Experts of a small language model: 9 layers.
Below are experts of layer 5 (counted from 0) of a mixture-of-experts language model. Rows are named gate (a neuron's input weights, with its number), up (a neuron's input weights, with its number), down (a neuron's output weights, with its number) and show model dimensions 112-223. Each number is 500 + 40 x the weight over its row's rms, rounded and kept within 0 to 999. Numbers have three digits each.
Before each expert's rows: "comes after" lists some tokens at least twice as common just before its tokens as in all text; "mostly gets" lists some tokens that are sent to it at least half of the time. This comes from a sample of Wikipedia text that the model never trained on. Tokens count by the router's weight.

# expert 21
comes after: "\n", ".", ")", "==", " ", "\""
mostly gets: ").", " ==", "\".", ".\"", "==", " ==="
gate0:529489415505465483489426464503485513516422506455447439515546504421520435485452486486560433477548514571528465544515483425549491493473483484513509529480442414481450548466479474466504518486486499461489522506491511498592484527505531513496532453434492481491503548532534480544546439497481522592605527486556547493532497469581411437502491498477
up0:509489514511455490571422435496510530517474506485484510516486490507556489522394501482491507519470538552411534540479456468584480531456458457506575486444491511500481597472501498481507515558479485490464550495461518525540509451513545555485492497468472431491459533516536510531543416571528489465562546444543542536495587482559442452505539466503
down0:484466491483489533522524508469531550547490506458474516446475542492562482476437459528485506457473510475443561561491470434512538476480511423558502530454527506513496583543475483432535512497520487505538460541496437533544479531381599481509474549523513449473437494517498476475477477524492484468536496516550517539531540492446492507450512499532
gate1:500489454443487498529570470430460482484551501527478489510485508504474490525529507461529479466510530481522523444527575521575575479495467548512607507484452507537452517562530524499547463599519571542519459461436447471441437487515470525513527503529453553476600491440524465463462558467509479523481462498517492549537484536470491452434573619541
up1:504521473523482561511450533539406495516514533481515505525484565475498452555464549545506494495490461462557542446552525430464510525469573569472541531531507502526544470471497560448484544513460487474548565618523464536499431571475452434523431505483508491504556497518472530505471501467521548521495474499499450520501593501474507522512465508495
down1:448546498456497543516485482495431463478475445471511509504469515485499474456472447535486488507506460521489552540456515511530517480512563500511507531494421433582504468562509521478506588469505443554516498591516500587603533498536475456470456512517503565481482591496443485535437512464497504600503490479423501429588532492524472512566508455551
gate2:450490576491536452489478528438482508446451442638523501506514498528446535554434529444528517514517460470496449472469477515512505468524441459456474441511458464509501467518520502510562509453452548535482611515563460540499551461547420487526617545462429519500487442511552473558481503505574562513414464497488550490458515521550546483521566533478
up2:542524546499491465518473505559473478569502533491490538531485590511548476427510494558546508474530507482533513492566469584548490475516469476464524532474496487461531462529518462513500524505510558565601525500533498511461394512504463477449490474494527478538492567511489475494566583535440510497523537532473512549451444523426509529505495466514
down2:516516489449511520548449403479423491570422522554424469529501556503524454524495505455469477512412495528543511540518460504453438513452496537498484513495522500459513426541448498453544538456433444513489493499483513497543471486469517532567538485459540449511407606496520550477526550511515468496526491462522454455517586433508463559534465511558
gate3:475483453532451471461462500541526462484471406465506536495507550500581489499519489527598483492573504519575522528491510534445503569496501457457488550525536552484497485496522562391535516511500484516456450522503515498538466544446396498483451510541500475510420431494447541427472510487512503493481479508536479520482533502523550560551548554543
up3:528541587563527484481498508507518510532493497520484478432492500529487517488558517462497541517461578458407446488486504541473547489520480434488447474473516477495484521579437494524414502472503524509485604544507508470496579514555582553545467415528473422467481517475505463488553503510412560542484521564499493463478434553498434481452527528503
down3:497482509436496507616484503520433505490485586511452519519466485548481573499417500552529517422459459570487515479472517531483446512406473597517524500491504460471513491454485471522499533596533491474544486492486565532502517463421498522463493474481531519531544481483498466499548502494522495411563502517495512496531502486513538473509447465512
gate4:526417479461516522592532489496559515419395514484515508448480433447514498473542498545513532456466509602466477499410535538441512508462515534525553537462563512515492541543484589533506418484432530454524466530447453486515553457503540547586471484550484480523447536582507517471494468542565483519510544509588425493527503482528507434520504528447
up4:448571539423467469507521473496592564473474468566476447495509528471452524467507522519498479476475516575482435504506542490513538453546513530479471592461464532472522519497512554537456480485533535478509554539468557482523475504531489569523535477512572442498474487544565504497484448503563420484517476553463483518493505521507457520456484474539
down4:473498527538512518529514548529452526517455556493646523510496479470546505486463477486457543536535539484448458554508507523454538506467488448474483452538516456479452564519455512491572468533522544439504523506562440500461546498536533469449529543491522481492515570560455495468486473511459508503531426407507483481504457509454532542513504541582
gate5:525507449452387458455527496468510465413453547498513460530543489541548510490463438478572423484465493503475511482508443620531475494570503500481484488477443526461489482535528517523491521575473551508518477519533544564558554512529456501474475458443490493510507467498485544483550560625494443501478473424515433495525597530574538458518448543440
up5:489500508518488518502524593486498511524432518518483477544514480440450564483515499562557483489567506481510452433504494562465458565515468576470497538582494503472566517522556452537551431482481464542496579468489476407535524456472527518525453465447532540508484492453464421517491544504471469446504473498440495474464426488573488510456604498393
down5:518468460524431401481515531541509475462487572537449508538518469506491460549497538534492478466543488491459542502529546542587452557484564455534438459479503466520464461538511482465556558483490518522497560474533495492487493546460475513476450500514529488434549503491570487486490491410486474453470488535514468464541465483520567573471465530511

# expert 10
comes after: " |", " (", "|", "-", "–", " \""
mostly gets: " X", "D", " USA", " Yes", " US", "L"
gate0:425519509521587477459497530534567551492522539562509453540530498484520538535458488465560527518479540474500538459394499518454475527471497445511473508450538507511413566518485471479515507497490492431493499487484418496516500525513514445464560516500483416531451511544537581542460441523494468453481504522455495485550472436524454547512461572483
up0:509489532466445513496517505484545475483547481484391420490517456442522494535485480591518532432495482453509500563565475530531519447515534473541472489478524551493500457478498568492448479522480557473528508520511433436470530526542490461483579491465524533584500447496409470469448507557518468485555538479438516526512445522533525536537504489523
down0:540539487524497477482530451468462514601519580501481463497493445591545503526490507481531523525486493497490479470506479516497492537574524592544482485515576489494467484469536589457491469458462504533488536501397411496512518443529471532477574499505485509506463647504583452546577439525525476479487509527542469524500520532427450440527475488512
gate1:458483551541510492426543448443454460539512481495489557513481470492578464468565499486514476512521494483518463598526537500523430495543468531540517464517520545492550522487535506556528502472561538569457440547514502488506495428561498450527511494538469484501518513500522416452456489543504495608544490475495497475455524539368494477613453514427
up1:504533497521513467503457547468531509557518495548497503471442491413533520485459562489474517531573523507475495496407482495517531526482492464463480493476513470505502445492497545476495520489487428478525527509496492589493478612443463513492568445404433488441535535522609546497532556439492539459442510534516543500451477472515525504462475447560
down1:582493509477491476533499477541474511595511491497474620462484497464549518500471575528525482525460496503557478522486612566603417483546429511490503466412488489511534507462425579484493499412572398468433515500489500520557490470520496497473512509543496499501451519551521530517483436479450499515515443452520467449478474519458430402539465560538
gate2:585495404517524519495521484421493493498502465498512488535444504533487478410489515471494434513493485429442467490485441520524468501474521410455496464569488562475491519528545503494463435550421582514454514490421440494461522462489504520490517461542529412456487430519499474493511440526475480563471489494535473495460475510386445557456520442430
up2:503526519541584429519507446511483484555445494522481518532524485473493470506438504587521488457613447487495546598507584513441567520504479537517504440533534567544475462576545524445545572540522500442529543585472475507486535462514514449502459526464532521498556558457541480459460550433514506458410542508510489510432495594496462456511520508506
down2:632483439455553499504435510526498498498386501527561487417510477551470463551533470503526513474545552496432474540485591493559560570539504510494586483499470501518514492476543456493450504532467569498513485487529511526510537511602563509445530467520515480464444553513494524430528475543557499471504481527534572482505470543483475442508457497491
gate3:498520549454463491558498492554496489489500441519476456477512446472490472560520484495480500485463479554476509523528495499484553502529486493516453549463422526415531515515518519507540500372544497495592505494448476526517525479485527454513419493512481470456535489517584513514466474546489482472497530540481460451490535497486469435488457473457
up3:461485430463528488523559469530446479571461534435522561506525557470533467495514446580545523492509486464564456524592488556445483543443455457444514487509526505464517478470454540525527487536413569538424477518519481507491488536456486470510585481494584519520534528466476533516521431564535478545538526496420467511466433494530555501503391596526
down3:478484461477498485505532510472530520567550437524536486507512590472524441535544369461572561463500497482483552534523485479488485538516534563450492453471470526586528537486483449506450546513488529492455509517517537516519538524492439490488528466517553517508428453547475479522517435526447490497573484509493448488506542458476524521539485456535
gate4:488484505484493470485531520487495546495577493493493412474553481536462606465456476496485487531589536454488533519505546497513543462594536488571507477461478499514480513498496567519544563498497522493509470422494420466626473468550489535558522546523511543533529529541471474445485499523520469433476414510470520472477535486481511480490568493468
up4:526544571493491508486532419436547474559466578464498472516557546498537462511535532527511500592482465487458509405495430461519521503493437483514471492526536553518535539512432473447547556483442502447524506518514507508414455439524523537522513546468493476460475465537545540447518488509503468472563524462543492553466514479505633477421458444601
down4:520557485561523518528461461443506491490473556462460542468557491542472460543573442496538496435516529491504525517502483489546542471540490411568505513453507484452577519437473519433460492535447468492584500530541487500467508538510388439412572495538538490452435467497509543485449442444497487475541471427538497497493457546498475492489536526500
gate5:523486546450477487480527510450587493493461460502470451444457442558485486462545512385526525491468638516508573534465506503491474507491514463495526449497513548482516480500491556513491506559581461550551509495457576498519508543516545531473469519442495474531512521491554469525527501478458481475473492529475524495501525552471523500540453507516
up5:523532461517482491501538482343516533481532491500540495533548449490540497495479525464456564489482555502471515517474465567485520500505553559480502472481503544521459445490478437448483509524509535434441477534440507521486472468482506553513532497473482410515513555526524526540469492544477495512442535544477571548504505466472567428562518428507
down5:566538523426547556498516478585506513508446467515543481501488547466499506517534560508524564459533546478542462484439516504482512490610499486460566461511406555555467503543493475502525519544496563513523541483511502525480556462576515547485509508500513466496500539491468514543563499527551466493507411481534496507485433533489501515415454547468

# expert 6
comes after: " the", "-", " a", " (", " \"", " an"
mostly gets: " same", "ic", " small", " British", " large", " professional"
gate0:461550506567394494431527487532495448621532510518427506496553483568477520529567494536562439466515502593494527445492510527424529504477555523505495515529472549477470469514491470516518461465477442473501463541464528467547513502479500486565514522561499510517489489496456515595467479479494566573486492462458550416515479455539479478562493496485
up0:562471521491455464508497459459498526485420452551527533448539489507413554438506503563519558534485460508504500509454470483548535547544467520481522509534481471500464493468528453454511460524460492449555498439481531520485519529494456463473450547517485443544405502479485460521511523443510580459434538527476467426515490527501496482566507484478
down0:459456472626500571513601433505487515385482498545494542488532533501476557467529537546453469564490511486493491492507518532513504464491471513473528518487469530534513495458508525493478488480458529493494539482496561526498388513541499527477468541483562525516543481468519494465484443488483499527458502557541472460577547519524488506493515564513
gate1:521445485497501498450522448488497532506506489518527616553511509471497513506480493558558516481497515476452502520459507520604513518511475493513534479469490493554586546515492382467491474432496469554516481424512460520539544500533507524451438537525506482526532492528526476549477545486476519497482557484500508489473468498510566527519637474440
up1:459453518503489453458496491514428509481449507545466497481525524489505488493450519431534487531500413449536563548552434511621510488478448542495450536539554511604515507421486526483536497407478457467502561469511509546465533513495490410499481450535514556553505518552544471498527549446519438548482472507500456551504455506479460625491524467545
down1:485534516481449520477506463410492517471488495448528505497484488472528492540547450493543523425437435479414520432477509513528523540497531491510504509494440385558452492508545527535546463542489500495522505474529473509424536490519464477579504503453491445455464477497480532559483523519502520468415566544533518487488491476486490523555528443522
gate2:472473515491440473523520474526424495462559450485553466473538490525557510438477552538455480501467541578499502436496605447534439499469486465603505513493470552569566469525466507491534478546505634530492499471502479550515525503478460540481465526575554567543556453510508433567517507441484559488465448479505490485442476499518468419537488527535
up2:514498478567510495502514537473461601525461552497541528478523488542453484591503455501453494501547495497492427563504505500543526522506486523486481560471515472483470456567504483554490490495591593545504530526535556459464427500451516511554477467551440487462545486491506519378554466562489507494399479497505493442551405500450510468510469429525
down2:492565445455511543436430445480473493520523454438495483521488505542492525533537435470474399529479472481497477455522540490516510508511463472506469600493509565496487502483521461506509547445458486499485445507476578517503480419431429413434480430519462497463560531458526503474497520539475519493411566483478499510475521507508417504541490501575
gate3:518539468506462511484489508474452512518537479496503500518566493525520485528520532518520587532509567564619491444500496486470518482556535507516485502581522449533543391426471482504457566529456536500535516458484477453536483503420435450496481540498477509541559473484490512544502500465519442502501427504470482529538472588415499434485536545471
up3:457463455516503485566526576489502500556489629436497523529523510548449485446489456457494499399423530529535499517583474460431456529491469491486576500538502492495397513426512424507471482512567546511496482518539551491459488500514516500462513502544484486489456562478462544499501445566575524558483574549494494514493519542528540571489532393504
down3:504511582456469432512471523525588512550452466549537518500514503509536553490477529482496448445478546565481486470427527519464508507508554581546458522455523502548513544536503530529543542514501450543490481429505516492471492432519476527451464467533573512515428476518582526518541586410531469463565513486489568473480511512538489479486467423515
gate4:427487533482497522493505487474502504455484484509549522473462540521544477548499478509462503487518568581498557473431474557523549520529468473541550465514440543557535463447419491547473593509570491493476539449516451467404535475480498536562539492475509543504583549420483468457454527471601499515467443559532419549523476499499524499489516487536
up4:501497518495568598439403533488482459502453472503480487487530476477557504492481418484501535563499591552505561438476463481519520567473385497517448470494536478525600488483458485482520494481479554541506541542513545494483485483527428483469464455558489425616556571573420501494527517502540465531533518468520506525473498545448522497509474547564
down4:425445560445506515514456565498513436565508542487581509502442544535512579524497487467544548456527540406439470511545522530537579461509462459513435491515488526479486536476500533594542516471529565501479542488501538515504584500531431477500505485493479454447487518582443497559551580533530477473532525462555536544439502554493459475463518575459
gate5:477506523467442460454512490484517486477510540552474509497491532561546560531453542521531559502511514570541450479485480544485481429537563513587517499454495554531550468534474403513550534481461500484515515490560489473477511490506517522416539520567465537551532509513527437435500544475484509510464385513490456490479537429489461483537483514441
up5:468514567506487537491467500518521534501485513518425485516526521475530593522430544507459569458553454523506553485482458537467489487538542476504560541522513478490446498514473498517525543540501405515572544539566480501538527507527482518448519527544377543519503510443519455532492516455533457476456468473551484419425499506492506448562408474552
down5:492508478498495487561562527585447485535482560431464492549562433448512453502514517515453502465464519544540536533513489565500569507529529515521471499514501536492495468457485428462453505482519496525507465504501469501535467554500478434544549500485540525540496529543454490497460528475493511519461529517538508568515457388499491510487480507488

# expert 25
comes after: "\n", " =", "==", " ==", "\"", " ==="
mostly gets: " \"", ").", "\".", " ==", "\n ", ".\""
gate0:485493495525455532425511484407404497465476522520520441497528507446470533533506469462544499507568390508494522507474478559492498482484488498487537453537432446522494516441540583492420496525499566451538523540489517484535528422470540459424515524514440506506469472509485380501450566504482537472485508533569500559537506551556453575531472445498
up0:518519495459467552389536444525468470455465509556464409512515560400568534458428505484538467459511483498474540575498442601537483498523449493534520456531426457438468489463475533459466447546538527491459480552499528444548451461476547510522492497488469473511420445434464428457475518470482465436538547531590497583508501497513483605537486477500
down0:537473475510524567506535568415483523464499513526506600492494510445475428492515479440479545557576432501429514591444515554461502497506508460497524503495524569538510524455459523522516562514560502447486492458559465534501456427507483428529488491518468462474539468485491518442438555480613457513507509471445505549529539507537530523535550386509
gate1:495545476414532472491520538463543531470541468482487557499521489459498455481466511485402471512495399491548481490470490550521537509594556459515470493475436462494568474461456526462519485512522504510562459550463488536578517503555446485464413587541460505535535460529512521491491445457515502497457479432475507530485560474463457507513521486410
up1:507535470582482493515439544482496507563503519561482478445496443479484550483514495505562556515515518540498468499506501460493503535438490526423500544495560453525457544470546471519531513468513555478502480385443514528499483473525548526532513484501490513476498551470540540511519531472539505514431453466437528525476396509487415475461512563524
down1:465490495481488410524503534507492457476545540480454533547535477489493477500415520584519447480514519459554467459411482450566593490463499472475583537557449531458476485486464501535510415495546462485519489552431504519536466453530473499462473487553487571486458491553573505539440526494524462402520500430497380460509512506450529558521537503496
gate2:561490457490560552542510508533395466509501539464490531527558491476503450435532540511476490513468565468451534530486436462527515505527496461535504553566512624559506508489475554467484476474493512498513497492430476514489536525470549399569468510449513486486492522541514490523431474512516513510560509451530441450525519483438565481460499574466
up2:461433450515447473556515499572466492513545531478511562534485507432557485439484465488447432481493482443518477506451547528450540486527452616418529525517523487603503514548525448504507424471527532532556511495485435466475447467449440428515463590485508547496463559493479592544497528448520471465460534470453476494477421498497487495488584460475
down2:507438522469490431420507530469546520472442520552514478503553557501463532530490561508520522505540432537531523506514469473457399547554552464522482460536393426546478416535442512476510569468454443493535513482575547496463545534525510541531524465562557507449529426508485457445550562448478538537468524531445521507450472470464549544462489473573
gate3:518475520481630493470442499432341560486520522477529466477502474500498453460463478449459436480452499469484453524413471471442515517429488487514516496547486535542473521407451500495533489448513476481574473530491512554503457514524569532422503507525486503510488557537521490502522498523496489544536440475541485496561466463483522495526452498424
up3:497444516562527542480531466391470448479536535566487536551555459463457405512521501512483408508460447472546571448526485519472538511497537469531545505543474549552500503516501528477481584496474551545545516497569541524517446511543557521501470483447482547486456445529464508449510479512608489594467453508542476477578579590486548437466510460531
down3:482490529486442500529545474542509467494526602468490554481463541464530532496609558539493483527490556468428528451460546484482525582535452495472543435412461485523471524544538501489477546524483550460479495476558462557496465478497470476502489512497477497510489444435427422559469514541517476457464496529476527489430462456484507491439554443488
gate4:548525367460450438493479515540466467455467469444543443601519429456522537495523507482546406491559484500507529484424503436494485476496543434483618530447461501549577462471538539497501501473516433521505512515529500472454571502468473484502439553455556476427583528550484531547543494514539505494472427468499477469517471488636501455495482458538
up4:522486417499544524501435529533531514508435502482522461527519475475448429612608483489518553534449483502432491482475408470477510480455462517516536578431480486548539531464545500513516512475540433531556478530500501470500476437431503537491508460528496482454547491538488407419447450481513495554440491509490526465536482509456522473514530536472
down4:473523493516553522447480484463437496487464483511491436490504469536493497505436458443512430507592433468505545481505517431555535427483507465493487475496471469569510459420504534398431488511526477519476485557536528530560441481531538488535501494502504496524539444504422488491553503516569516480470548513456474564507507529508548468556467498452
gate5:544580462541510479559487572454469507482423511467522496499482504436502475439478453478536547509587467465446520484587522499463486496494502518493478520462453554497552399523489517485492559564533571489512613517470459510436560497511486507477483425546589519562521492516463497492461457508509535545493503507536469429503487480550498463480494506480
up5:494454468409533458437449531521550451557465451527462559491444475506488509521566573458504510518534491492461492521462503573508468501442443509468491465486572487503526540523429500534485419489525458571529367465497474489472469473526514556523494520527465516489489468527540522496497546506445488531497503503445505538506476397552454558575473507434
down5:504472510515498620567521520523472478427484482512463463502537504564595566399504532483464518468467520385494571502475482546582513447574455537483499505504495482453442525511459517528506476461507540495484450527468515456513496540498545486469459430552552492524526464513510554480419496493531540511478478470579403500484448498476474512533560464451

# expert 38
comes after: " |", ";", "|", " (", ":", "–"
mostly gets: " 2", " 0", " 6", " 7", " 5", " 8"
gate0:593579500493521500521535499496468545568472525505541530520523543492482478540435518441458437497520487448575506496535484499521533526525609516502520433507467480552471519481488459503583438504454450497442438556493499479523506491481496489459511516485482539447536544533438552486543516524504587439478501536519504526529601498547546501545460532463
up0:490527497542546525444569511514581520544465458506459510525478435469533474450551473436502539455476513488504511495461453512548552525499528549487437411452474515486495501471456470575514488518499513516557549518436509495503520501445470533488462481499471500600461450520463475569484455476541476465584459536427496474481476482482505477516486444471
down0:542580513463555514483524504540528571502468498502540527461463535458497498552499438492573584503502514508528527471505574586462487512527532530509480462496455446521533491391528453483502467537501472502447589548533625522468448594510503543517509498484441529511515525525478382553528457506442408458576538476503479460492519495462477480537511408490
gate1:420534493524475463522486513493510512507451519488533491494533483445444477446548496510499539459452554471550471532550523471456454597425484472497473506513558408484538488456574561496534521379573480518437536461494569495560494496501494509483517515512505464531571566538481495505589616493522525488496501538498466451435540447504499517496499485493
up1:571520546419519516498538513479522446522549434540503447484519456512526461490548470514578429492507451426507544485444431491539542519532479561470466546395514475522494490589526507525492503476401529446522497460539500476486581589499442514476498459595528521581588489497477481510444479459515534404513538505561474492503515477525509509564503450497
down1:522571517513487527502439452465506482520565452514601491442522393495478523507486470457512514455454446467520521494479459518469420530455520543465472441458523481505551500471519576505468546550549513473525569476445493520521491561505539468524485512543476552394519535537589520538540481524563487522538443456533603505512442560534484550548496592566
gate2:473531501563547477492523493442491498447536493477487497462487519503548469448489503503549560555541579586501493500560524503494421477502495500450529532518448512500543442504543515506546480522476539558502585509526515555510568510548499555413450509516419592411449452481519501508511484505489494506500406526516487535516483523493511503466513461589
up2:509446559478476452501482468574532468520450481567453472461607477492545497522527510446595490499407451469536470452520482478520561527448486477513449449505480452528517487536507557580480620515516507514527512497452427481493462494446538458551516457522488534548509470482512504475490412553511527469501511476497524448509492493485422426449511480495
down2:559553462530604531499451416444497514480464508503572482496538490499413510514526468564511489529631477502546440502525461562476558535440493503484502523461478465481501510505517514473515469504498470531509547521460506514547455549539532523442547560492482519536529550526511465540467489469498545502519538483511497508488506614452458519521499472566
gate3:487455448557513568462501583491508537488544442479509468480456524508405542496496514589566517485506452506495517520508503508560456485510499465477498470535453473442486453458502476470527477478437420557518550507556442481453543532500491499440461509535503481444608489517543415509477436517512525515559477558540463487478492464538528515483508481464
up3:499532525446466482466535559521485546536516488473507514488381458548482478494425503531514482455505499490559493469458504456592474493526509476534499456483481520546526504461514466447546519509473465493500520512529503551470477545481464486461487518467671491504499441478581449500504474490480520463555469549581457389434568453492531495554529539485
down3:475543508513516535554430511509482447530495458452455537537577482548457518417403513491510492495489442471557470511534462507492550540541529483535496569465533584518482502493538504497449572519539468426528514438465451496519516473438467492474475523534442539498461522531563498521527556489519539513478480471472460542536555456487478517465445492600
gate4:531513467545467467518509521572404468480514481463442561398522534428528505489524497504530553425518512467511462490508482517524515559492495457400549492455532527471477440478537518529467434530471466513522542478576513496520553477489505515530528515517462484520480530578543490461559510382465459512448547585561384506461473470519478520515489527416
up4:504496481518439473482468567555455568441536558422413517515518525480463536443462554532473448490494472448460459461481483463524398458441600451438522489517510558514522469521503498461492536509425528507470484482517492466490553511443505426442533548473472518498515457525513457494456438453541523497508555533470521556518556442555460541538430448481
down4:466531526541486495519457500453502516480485487507492509481469518524527509450475502469551555582514534497528575504528451550438464453476464447519542476481529520526493574506500466507501538510456550464511515521463522563509421518486445486546471561477514537533399468517453488578473528568600544457515525482481517471549460505493522485506551514585
gate5:508549500513578484483473469473487456485524491456531489561504524492549508578568432479491546494517540460551522496451487524474513484448487470496510549541502450450520464486558473491514531500487485503470452517517496547489471512530443580531505426549493487515553525502437521463539513476527526488501450533503471504406479473472523541500471523457
up5:541504520531418502532414484540537484535478590483483553540502476533506465495513517469461532480486522503548488505493512532475421491404582472480496528515533516501540491442537496526524557494467467460455495537518511542492536388507569489543496510485503497525475507504593468541534557474414514475442537471392523412430541542523520494542545458519
down5:520499455544453492563492520460473478495486505453505553468558474512485439484494496519495504505475547524516430480463529511512424484477516491513520473500584560512455502451498474573513484550445467513558487547463502501514474496541477533447513567511560529590477563479502505502466467509448511446455485545515496499494605508541528543524507458515

# expert 29
comes after: ".", " (", "–", " he", " March", " who"
mostly gets: " have", " had", " has", " could", " can", " may"
gate0:541513450521440515469485453538527454483476609476500472499547555517513466511522509567517449539470494577482507549526552544452514463499532547512506529506504498475544524487539512466493512540491498436459466557517519535457479558512521526452492562482579535529552538511491500536497486532481534511521384499503473524585505466562476459525472521488
up0:511507490530544576555528535456461532513466464536540539462479468451552542494517453509499502489508457517495496494544482558552531491510475489473511510554514443449505511487462473541504429452467492455446467483498492587477453425393472463498466444529477485434553473536414484556517436519443528503456552519464452531429469552460546490509428459534
down0:505489443507532511415533490503426523466494461476503420489523410492448552498531527507540516500505437531557470465544416470539505467542563507444475546550477519503532466530443528506560497492476447526527474455444466449478522472487531506547517523509498546511535430458529498470450516469455480463539514500576476464432451563428488523534508487521
gate1:506503518624482482536532435522454497448438517458529524495441472498536520506537591518486484582557472507521526552543524523391507483488523477443491514527503484513526454492464502394545502466475471449447494515510454547565506529528433447525490461427555498475479496483499493490573486479460590496469493433509556489494479432475513516548519551553
up1:420516526489513469589483481472448467483422486484484495459489535493444496515502585511503578510508510536437480530478547504475517488440465476459484515480464539502518510434507467495519464503487487495528457477459542487494551534501538530509558486485517518493480500478507479516517478505511542508429450422538572575554515482471512566515586506527
down1:544487483527492483524486491572455560465481509464505538502489439492479509446498587484463519473464578491514462495556484508466572448597445448563553497473516501535519542471491490468420440547482597573567475451501490524445521438529534489462492436512544471471568482490545519524489471529532482499475465440533443540499483496551559584502543558494
gate2:480559574437515503531485519486449495602580529463505465546559538504500510566508465473523462483478427492548440475485556528539568476531486589468510576556511459460540458459546481589501501536514558462571509463541459559514452545611540499543468416493489433436479492450533483554511440507501516449458492535562541433497584454543410550501459545500
up2:460504525449375551443438501520397477494460524460515516536576507529513500496450539571587509543506547424500469489464523497457450490502535560433484556438491448511514554527573483532474495541422507479515486483444409456534510528508516529512472469436504546431537520498493525510493486489536564488474475474443507537450455515508456496490504486528
down2:473553503465516509483536499526477480434437499532530506527475481499578546465501444517435628522494485520419514500455478544519533507464456545497569515517507441508519523479536587463568480495525505443560504506441523444483532557498494471482526510526556472462535450585538497519515486463455486527471513505564416472555513537500531471543494486519
gate3:518519496541524479555439525508439518485440526513536524525564450560476378539465511451547504572493492561500512465448510544551451553475440574478468539540482490549595444467562447541499513555518512521420500497476476454445523509481562435508515474454539565499497512531494441500463541483527539481466508447482424534483492501564499448480482541533
up3:515397504525558456463516484503491469488486463498508513402505549470478539509460495559448474507529475518490490500533464537502452532522546524461419508544541527485591543490459489517498563451492487482446455532513547507541476401496493561490476538589501488540446514489531515459453480522512496552488496611443482500499509478582548529508469446482
down3:471501425516444458392415579472461477491484427511420496469499541515500568459580500502472471455457433481545502536486474539467528522540482457526479479528517530537488535465517462555452505450448571516531496603554441514497484435450520522458463478511478469496465608533553453539447473477463495552521484490506560562514531492484518514532473492464
gate4:476472488499491570500512463488514539545464504515477441486463485456443507535548479450490556477515468504499461494431405476511469390552526525557499503511460434446565465474483455525514520491508540474556477498531413491526472447466487506511503431501486504485491514511523541498504409473515521526560476488517464491538494564493510518449478496554
up4:468451429432472525547538453488506481377494473505474583512495510560517498506493554474494538493522483470485498479511497515511521470538461502522511473501544465399463526568423504441449472484524479494506525539507566519489428516517498539516525554505406514479474483478457452491489420482507504573518555499583516496488428507478620512598520456517
down4:515467502436485492455553444547515497498457466546533478476528463531524397479477513524543484528533515531485559494432493453522500604492533486519557506510465580512434529528521512537514447499463568448470502463515511522548488559457564480520463539515531535558462563474520542477573449575453485419560492541481465556578511501443549505480408505489
gate5:464463464513423504573494439499443508527395596481464502437507565475520578498497471499472506518484466531438534456547550507527532502461489511551502560487439557498528428477491513457472493465569494464509483447524477494480500494479503491493524533545463598555408546497510531557482426459453473463487486517533442483467458468543500493577509508451
up5:484474500474513494530503505453527479451509443471501532513463483554409493522582503472477513451515545507450493490513533477472475478461478490465492513393647468533483564470556468493509399437490583518482537564463535467549573475540486558475512518482538502413556487459481489471542549514528536517434555466503541566537589451468522482473518444458
down5:523551486517515503504486524441461482588483481455500457508555493419501526539513498404475509465517407477459546475503493575509512477490477481462584490492515443400546502524538495514485482484582536473476513483482541504534564503466461535527450493501519461499559465536531540503471428493473491454475559460489588511482527541462487430502445480530